From a checkpoint of a small mixture-of-experts model trained on Wikipedia.
Size: 13 layers, width 128, vocabulary 1684, 47.7M parameters.
Experts: 96 experts in each of 13 layers, 96 SwiGLU neurons an expert, 2 picks a token, a softmax router.
Training: a variant of SOAP for the experts, 842M tokens.
Below are experts of layer 7 (counted from 0) of a mixture-of-experts language model. Rows are named router (the router's row for the expert), gate (a neuron's input weights, with its number), up (a neuron's input weights, with its number) and show model dimensions 0-127. Each number is 128 + 24 x the weight over its row's rms, rounded and kept within 0 to 255. Numbers have three digits each.
Before each expert's rows: a language model's description of what the expert responds to. This comes from a sample of Wikipedia text that the model never trained on.

# expert 37
It responds to: Colons and digits in infobox measurement fields, such as Weight: 200 lb, Height: 1.75 m, elevation and attendance figures.
router:144091169102105140104090174164118138120130164108105089116176138152135116094135115131155145119109116110132161098123129143111161138105136144116119150140112126093148134108096131096087180159161111147130152087127083124096137122136120144163147181111151131145086091116168138159122160091112108109083127107138176174121092153150153129150155100112130164114128117135110129108118130127138115142111
gate0:116101163118114132144145134111145116073129132148131145133122128101197157106161156124157126089155126160122174138077125111106143138095136149149117153153144126147129110116110178118111148191136106120148136092115135131080103154178114121111132110148119123078153120124155128127093087109117119127062153121110151104128124121094101144107132094122133113134153142137137121156081159107120085134131
up0:156156155114199149110097131132146150125111087101139135177129155112137097119128099132135115124130118097160121105171125140098094133121144136080117102104117153145150078165130139101175097080130107098171110155127155094184135094106098089102119095145144135131116144105105170139114143146107132136100119133142149093123167137166134143130133154128142124119163130105105133146107140145161110137121

# expert 16
It responds to: Inner pieces of foreign personal names, especially m, om, im, am, j, ab, such as Moham(m)ad, Em(m)a, Ljub(om)ir.
router:151136122143106134129176164133139121174106151150141094101138115137100123146138129103123114099106121137143122137145152109138128141125091126110105137143161153179129118118145107189083133123129179133151075119122120108103108114126114147133117113103149157074125163148096084141097112124120158150135122087135092070092149176136085153096122143148148127141155144157130099140125137103158084152104
gate0:127112128122127130129140119111156136099084159106120151133167114124083136132155137100153148102133157128112119128141117083084145149104132150136061125112080129166082084104136099103137150178154130147139156139112116095116113133187119140118133080147131168090142122080129136173137101158094098096167121167150139120140120159130125132137130152158131142147119106157123141143148158100113133097139
up0:130158142139096124118159103143108134190170138133145095119144146122126149109088126092107097100126091136126142156108158126160122095100163139137163125118094129134136145103132172129153127122104140131092115132084109146087107126142160130136166132112168131119108122110108091183083117130148128100115067113111097128144108140097137162140106094132172169167164100121138116129153137144118126091146

# expert 3
It responds to: Second pieces like um, im, am, em right after a first letter, as in s-um-mer, N-um-ber, K-im.
router:141100134145126121173110165109117105119074141161135103126139122132122101104082184151103155115085132115145140125088120115138140137156127091118110141113179153122146164144144142159132112152129153102125089104120133079083087158125096154128117104146164112122088095124088121129119108096117141171114113145130151098109139142125142126095103154153169147114160145129161120154128096161106109166120
gate0:125131154137099128120136105136133111085097115172135090132152126126110148112122124099119120164106122158131142138135150163129152110144170122130098144123086095119127156117120107158109155159150145130126093098183126090144117092107138147101149158139109069093152103099124121139110143115110121117122182089086116118115152111147134116116150112169153085116181091124172142129181105120143120090151
up0:148133121090135156124134102129139119106166139124137147092131122130149142153165197124110146154122115113137123127121089142123121176128130105075122167142137181086154093122118158159157119148105136128120113166141126087094123108105110134101094149081091154141100165116115137139064088148132123115125127104160120085160126108117126131105137125112099171133129145147138119110170104162101154123157

# expert 14
It responds to: Word-final pieces that complete adjectives after a short start, such as sh-ort, g-ood, help-ful, except-ional, jeal-ous.
router:116129183114177145155107118178155094108163168135134172127096137138113145107135136126116126145112124160157158154152166117141115142148108128144113140140160111110145134100129162101139113121107145124152141157141146088137142118176111143104147090123135135124183104112075138131124091173110142139134119171100106128119173103118142180072100111146113137155165117147117136163139115147111162114123
gate1:094132111117120090154122095094129125107090163151190142120135156134167148125117141097122117143158113106109120142154107155115107119116111118142138138116117099159123154113117125128146144142125108152177127131152075093127189149132142111139117104123117146074117060138105074138138104106187140162083143123118150114160151118138143129116146160130118100168115145084135096147132124164142140109128
up1:146130084134126129078148123145145103138103115090131155135124113109139111100102172166138107141132078120137131125160165137130131110124116169108128129135155138126141171146082130075149081066132089110128119129154168094133163134137149141149143159117158138103124143132192157148140140145134089126159133139153137143127136130140116118151115127110107101156143068097149105095168115138124156169134

# expert 24
It responds to: Capital letters opening person names in biography and plot text, often after Personal life headings or sentence starts: H-oule, J-oe, Dav-id.
router:108132154135143144116191120101144155156126123125169109086126119135153102130169109116106107116122121154137152101114140174119089121109143150105128092146121093125159163093155114142123142124105142146125119143078100096102134130165112128122151120125098081107130093123118145136105114140155115154134134143138135125125096113114070083116086115135081117086095171081094154131142144136171082138119
gate1:130120114086125126114148136148135116159113120146123136132150162163138129104129144180128175127141117142129144111081127185116134131105112160171132102116088099126071151131122129142109211111113145125120136126111118097146162139150136093129140117145127095104147078130126124119150109107165114125087097156138102101126088132153138099125130131117102192130105151076082137116096132123109124140157
up1:160157138162129122087132123124151134117132143181096155111125116154120111151153131092136179155134126130122104123134140089118138110072104113139127106160089122140119167108113124163153186098118114114118114103085120126092123147143168125146124108107137095104113133118121106147128069179134122147092124115142101147096111122113135106128137102146097116114149122076095158095094181129092127096143

# expert 50
It responds to: Middle pieces of scientific or learned words, such as cinn-am-oyl, stig-m-a, g-am-etes, econ-om-ic, nostal-g-ia.
router:143124134107166132119119148167127083178099146153138122113084181106147156090129130145115128146112148116160164147102116116091120162131116114118117119160165130101118101123152122155137121162127155120131120129118126088089124126119114150155112101184144108117085135136094073170126129125117165130144139092068084108137172151095118158125094128165134139149136106157142125092111124135164130142130
gate0:113172128120137130123155106157125123162124138160159109120141149108114167141114116100129100089148128099116134103104118116093080147116128091162119145117147096088172142110095079109137117154134144107090076177169122150147130147161145108121153108122138122108121146142131149104130104170157124140167129128169104131124089124127125094099118089186159139167126089147124099111122129133100105096143
up0:136116140180090135116157148161076153130164128111117090108109170158113124134122100165122137132125150119130118099164115158138164167120132137129133141110123142161146165109126148151168067172115175102119131141086129124161109098129120110113134121119092164122160146099124101136140111098107130118129126168102111118107140187147148124117148172098111116119136153114082131127121137116068127162134

# expert 4
It responds to: Short opening pieces of common English words after the or a, such as cent(ral), Sup(reme), s(old), c(ourts), w.
router:143113143158109145153150131085109153173115121106159099156144095141118105145156107119128142165110087115148150094136149114124114104134117105121142070094157068116118146129120149163150154122083108162137117140090095144105121133131118154148133121105105121090128074130101187121137104163124119106146135158136121152126152139150096114149102143174096091109101144088112154118124114151109090146115
gate1:118127155143155114141133163140117127142128131117136112094062098123102108123142172109130138108151097108091073110126157093153144107151098143162102141178094121139147124119084126135161104135170135151095123120140112186129097134128110140136136139120125149125125138136140145138176121112143144120166137126113133177136157182156125127132114110065105102165096092154094120135111154098114151101148
up1:138130128118118127125139142130129128119106105101137128134100139139136137090169116143165121129092157151154102145145109162139158142126123121101124123164130160136125161114138089112086111092164128133083125128147165106095117112051112119110142157152133088120113115105143110082138150104144110136069177129132100156099104103148156160087092141095110149091182124136149139118125131114168083117118

# expert 54
It responds to: Middle pieces of personal surnames and given names, such as O'C-on-nell, Pat-el, Gab-ri-el, plus name starts like Wal, Mc, Har.
router:133175160167106082142125112115138093175108151137115123132129104131129145127135177113070113135158094123149122108105139129158126132197121128107164100150138143098168140100164091169099136154100146098148121100164145134147166149140113112143099159104115136089123149108095088116143102115151133103150154091134109106097126097155085104095116147125142113110155109113161127130127126126140126117136
gate0:134152133141137130093113142093142160111178180109114122127166135103115124128110157113108128134128146093105107178103124123125180100136171155079115126118108136107152111076108085142098094114143110166130129109179135144084099118108106137125152139154168164076085152158165140145093130124125122128138070122111158099114126148107151120121114123135118141159102104126106116130151132127135122148098
up0:160188127122103147115113133144150114143115130079160127120094108146157137136101148111150139097121100138123137115141153158094102142124155132111136130133075099139142102146167113105159151110093109129118138132132105137131117133132185158133136210149126116098127136120040131110114133119137132189161156130125110158092117122136115148179137098152109139139134121115140088146098143124105107114134

# expert 34
It responds to: Inner pieces of European, often Slavic or Italian, place and club names, including accented bytes, such as Bel(g)ium, Reg(g)iana, Čak(ov)ec.
router:116139165146157134105174136140133113155096160110110112094151138121131126145131094145089124096118094126125109089142118101146152142170103106169156108151160133141119114115129083155103105119155127127124153102107158139090105101146128156146127120154170163115146153126091098152130123134116105112182112123129107121110186175114099158112115122137114141176149140182114125129162125149168154084137
gate1:131122163131104146172175136125117171113173113138108155117146182147148110202141125121153129125137118112105182147139141121106099133139141152175124151138131130141120091124126107130154095125100113112118127120108168117113105092144109136116120088139131124086120145101094153121162170087129129134125098137129140180098144122112115100126124069147095134145103102128110109111121097142092156179113
up1:137186135170114132116097125138091117153150117119144126174120086103108150119127117120092144178131086153112158179102126158114147126139156140131119135117111131134085126112117146120172109110105099166130123115130148135063137158161131152098154099108119131162150145107142161094077126135177084148127125121125134145113146113119143112149150148155119112124147165184110127143162116113095101147149

# expert 31
It responds to: Word pieces in names and compounds, chiefly Air, air, War, School, Park, as in Allied Air Forces, aircraft, WWII.
router:159135105135099149147100125105146137142123149132094108153116129149108090191141130148149135132133119090095144128127126101188135144102136105127120122119180128104105139152103144171103127119137141110122130103128122096181080168131106084125156102173133153160147114108105111133078150125123161128108125141147109157095132166118140140128170129124143144117133093109157094132146182086085148127157
gate0:132144118107141114124098177183146111120145145074079139111092109120142117152167081164114107171119137138140128106131143120128140163114092124162146119130126187153151120100120123164090126121097151139109152140112179124113126142104121100119163123102157131099119126124133107102115133097128148117127105161126154129103158130097145153144116155162152171090149167107109124124185118144153157107095
up0:129115174141148099118092157095146108116161122163121145148140138111154133125115137161067142139144110098093143152129168086168098114148134181137185107132094093125174122103114129171130156132118119118119150117126095127071120130159125142123133117161127167130121122122124179158111139083130132139109087108111121124094091142160150099096130110117114119152125142142167143098121160101098142130133

# expert 12
It responds to: Lowercase h starting a new word (h-aving, h-ow, h-old), plus H in titles like Handbook, Hall, and comm-, exp-, col- starts.
router:144144122121145130169124146115178176129083167143146097102164119143114144106152096116152097165134178096165139138105129134100137129099084144136139131173140118112128161110181166144143119180142123138141127151109094128105154130104117159091124098151116113123155102143112159118166140147113122110138141148137151124098092167121108114105128136147151119106137161120148102137122110170153139182088
gate0:128098164127150158120093132152157111152135132175128175116114138134107145105124129115104131100148126150158120111123148126128133129110116133099161153130129146099112138122127149119142103126094177176139144137140127155107094141137156137140149110159138104183125137086146149150131110079116139136137092170107112141125172149196091118138130101145126159172127114157195161141160099181121150127112
up0:114109144136165088115073151168112146111097144088110111176111108133109157097135156135125177114140139104126142092123092087073133148155126145100160100168100121093132131154146137156135087180133139127157097128128123127113141138130174103092133151137119114124100134115122120107128126115104155194136116108147103158114116110115119139142120096109158184095130098143133141132085120113142111143125

# expert 42
It responds to: Capital letters beginning acronyms and codes, such as asteroid designations 2004 E-D, N-PR, S-CL, A-US, often in tables.
router:085093155150132156147192099115132118189163113113086114113138135141159113103142137124138122134120145126138131108106131171147079133104156130145156099130104128104087137164138112147130128172135147137147164147114092102145107115142132107115129093154114147097110129144106156139130132089142129151111097101123127113147109125170110136180163113150123166101092166095137150166107168132132091159150
gate0:070118122092109155113106148140101115155152141145132133150163121118135158178132108127155106132113122119127176133150119120122120167135122142073073137127071130141104127162153188143157140145101120122186153111137124122135107107109101114123139110177140124104145130122090159116122140094154143118172113132097131164117141116130121115140189127102093128142121171128110167133151099160118129138096
up0:113142149181143119146118127133128143142117118123145176145106135111138136123110123131155136124100152102112166133127153066120135101138090139128179129117135117130131145166155096083088123102146184160136116089102128094123135124094106130134136079104183089110141087168144109129122154114121107160077124114131127128132167125149185137112097137158140127111164131105158144105157124162121092118117

# expert 26
It responds to: Digits and numbers inside sports league tables and statistics, such as goals, wins, points after pipes or semicolons.
router:142138148175091138148220166168073122161141149140096098156173154135159119095112121115142107115143087118136142068106121112149116125135140137157145112158099158130169103134120121147126141102129152135131109158127137110140099104109098148117133139109148097140087102098096119109164141083154148145155111102126144129119118115115113158099124132141101104121113113099086127101144112129130113155120
gate0:144141170108104150108143167115135113134123122137112147142122101136123103172132132135100130146137167115123071114126144117153157181137139166148145106097159143160104167146069110072144117161140128168121181119156131140141132136126142163118137126152149144142112143162091118106097110100167107162175099121152113115102148106109109132138124117091121103145156163149102168109159147162111112146135
up0:127141140154100096145121138135135167186148144129141139117140117117127151182168134145059150138129142090086135120136124098157090132146083159122140085071157132154164113108136153130109128116130133117111119137119122128156140163118136114141101138121108123131113123070096127107083113131143145138123124136161146137112160116116051077118129138119141090140144094141123109152153132087156159115140

# expert 10
It responds to: First pieces of capitalized place and proper names, often in sports or results tables, such as Col(orado), Al(abama), U(tah), Af(zal).
router:119102144152087138133183095110116135130151127071106104110149123180153097145119117137158104092139117087147143103103128104152111145125131132120109103163168119079113132126157134143135124100161136143116161118153123109137118165152084153093076110113114113093082101104098141137108092156128147139125133105179098089097128122098108111134146131089112142131121098102099164132145124149128092125134
gate1:192139112125132151157115158136155130133146129105159155163104146120150146166129100130115126120108132151131132141128138126174151140141138129096118130124140116130122144141115122084110166083101098132197131131163128107098141149088123098116118110153104157110096141115115094117119112168081119121126136137121164120065131077077153165098078127144121129153147140129135104102117103100127123175159
up1:105117143132148132085092143137129135131129104103144141133104141116143158140099114133149147090127111136140110114116144138082109151099087131084093120169148126136128123131135081124157141173173131093148085128126125123118117079129063142099128166132139097140133127086072130132112117121140110161127163092147170159126085111147112113100182122121142099170140138150160127132135152173149157125142

# expert 23
It responds to: Words inside song, book and film titles or quotations, especially I, Can, Will, me and punctuation, as in How I Survived.
router:085140144121109093116155119077081142139123141141152146166145084168134106100093139157113151123170158145131125174155112145175126141125092155115138124160092136113098151155119152122144103133128131123151099116114165121090145151115101122132122132090117154138112133143123113150139132122135141119159130102170104112126071082112113158107114111177145140130168130087144168091093085135111127109119
gate0:087156155132134125120162132145099130176120123150127135144113113119146145110155105162080173095104115167110123148122109166119125137129147156171163138155081159120157154120105113123099099135102098128094131055140135098145152138137095134135144145125121160080161129135140159129161097097142143135114110159138113122112152114157107180108144139123112115188120155134122166141154127127152123096148
up0:132127113170106099109147110182152100096092138129108132126114121095120144167162127112103136159072060115146111120132144157123170118158153114119135123122132150147132105120109161178143078077126127110131143152083177139095131125149104110135132144146107131104168136132130174142139146107105151115144124141135170113100098126142135134159139117131108075123120141124062137113125110115109134102147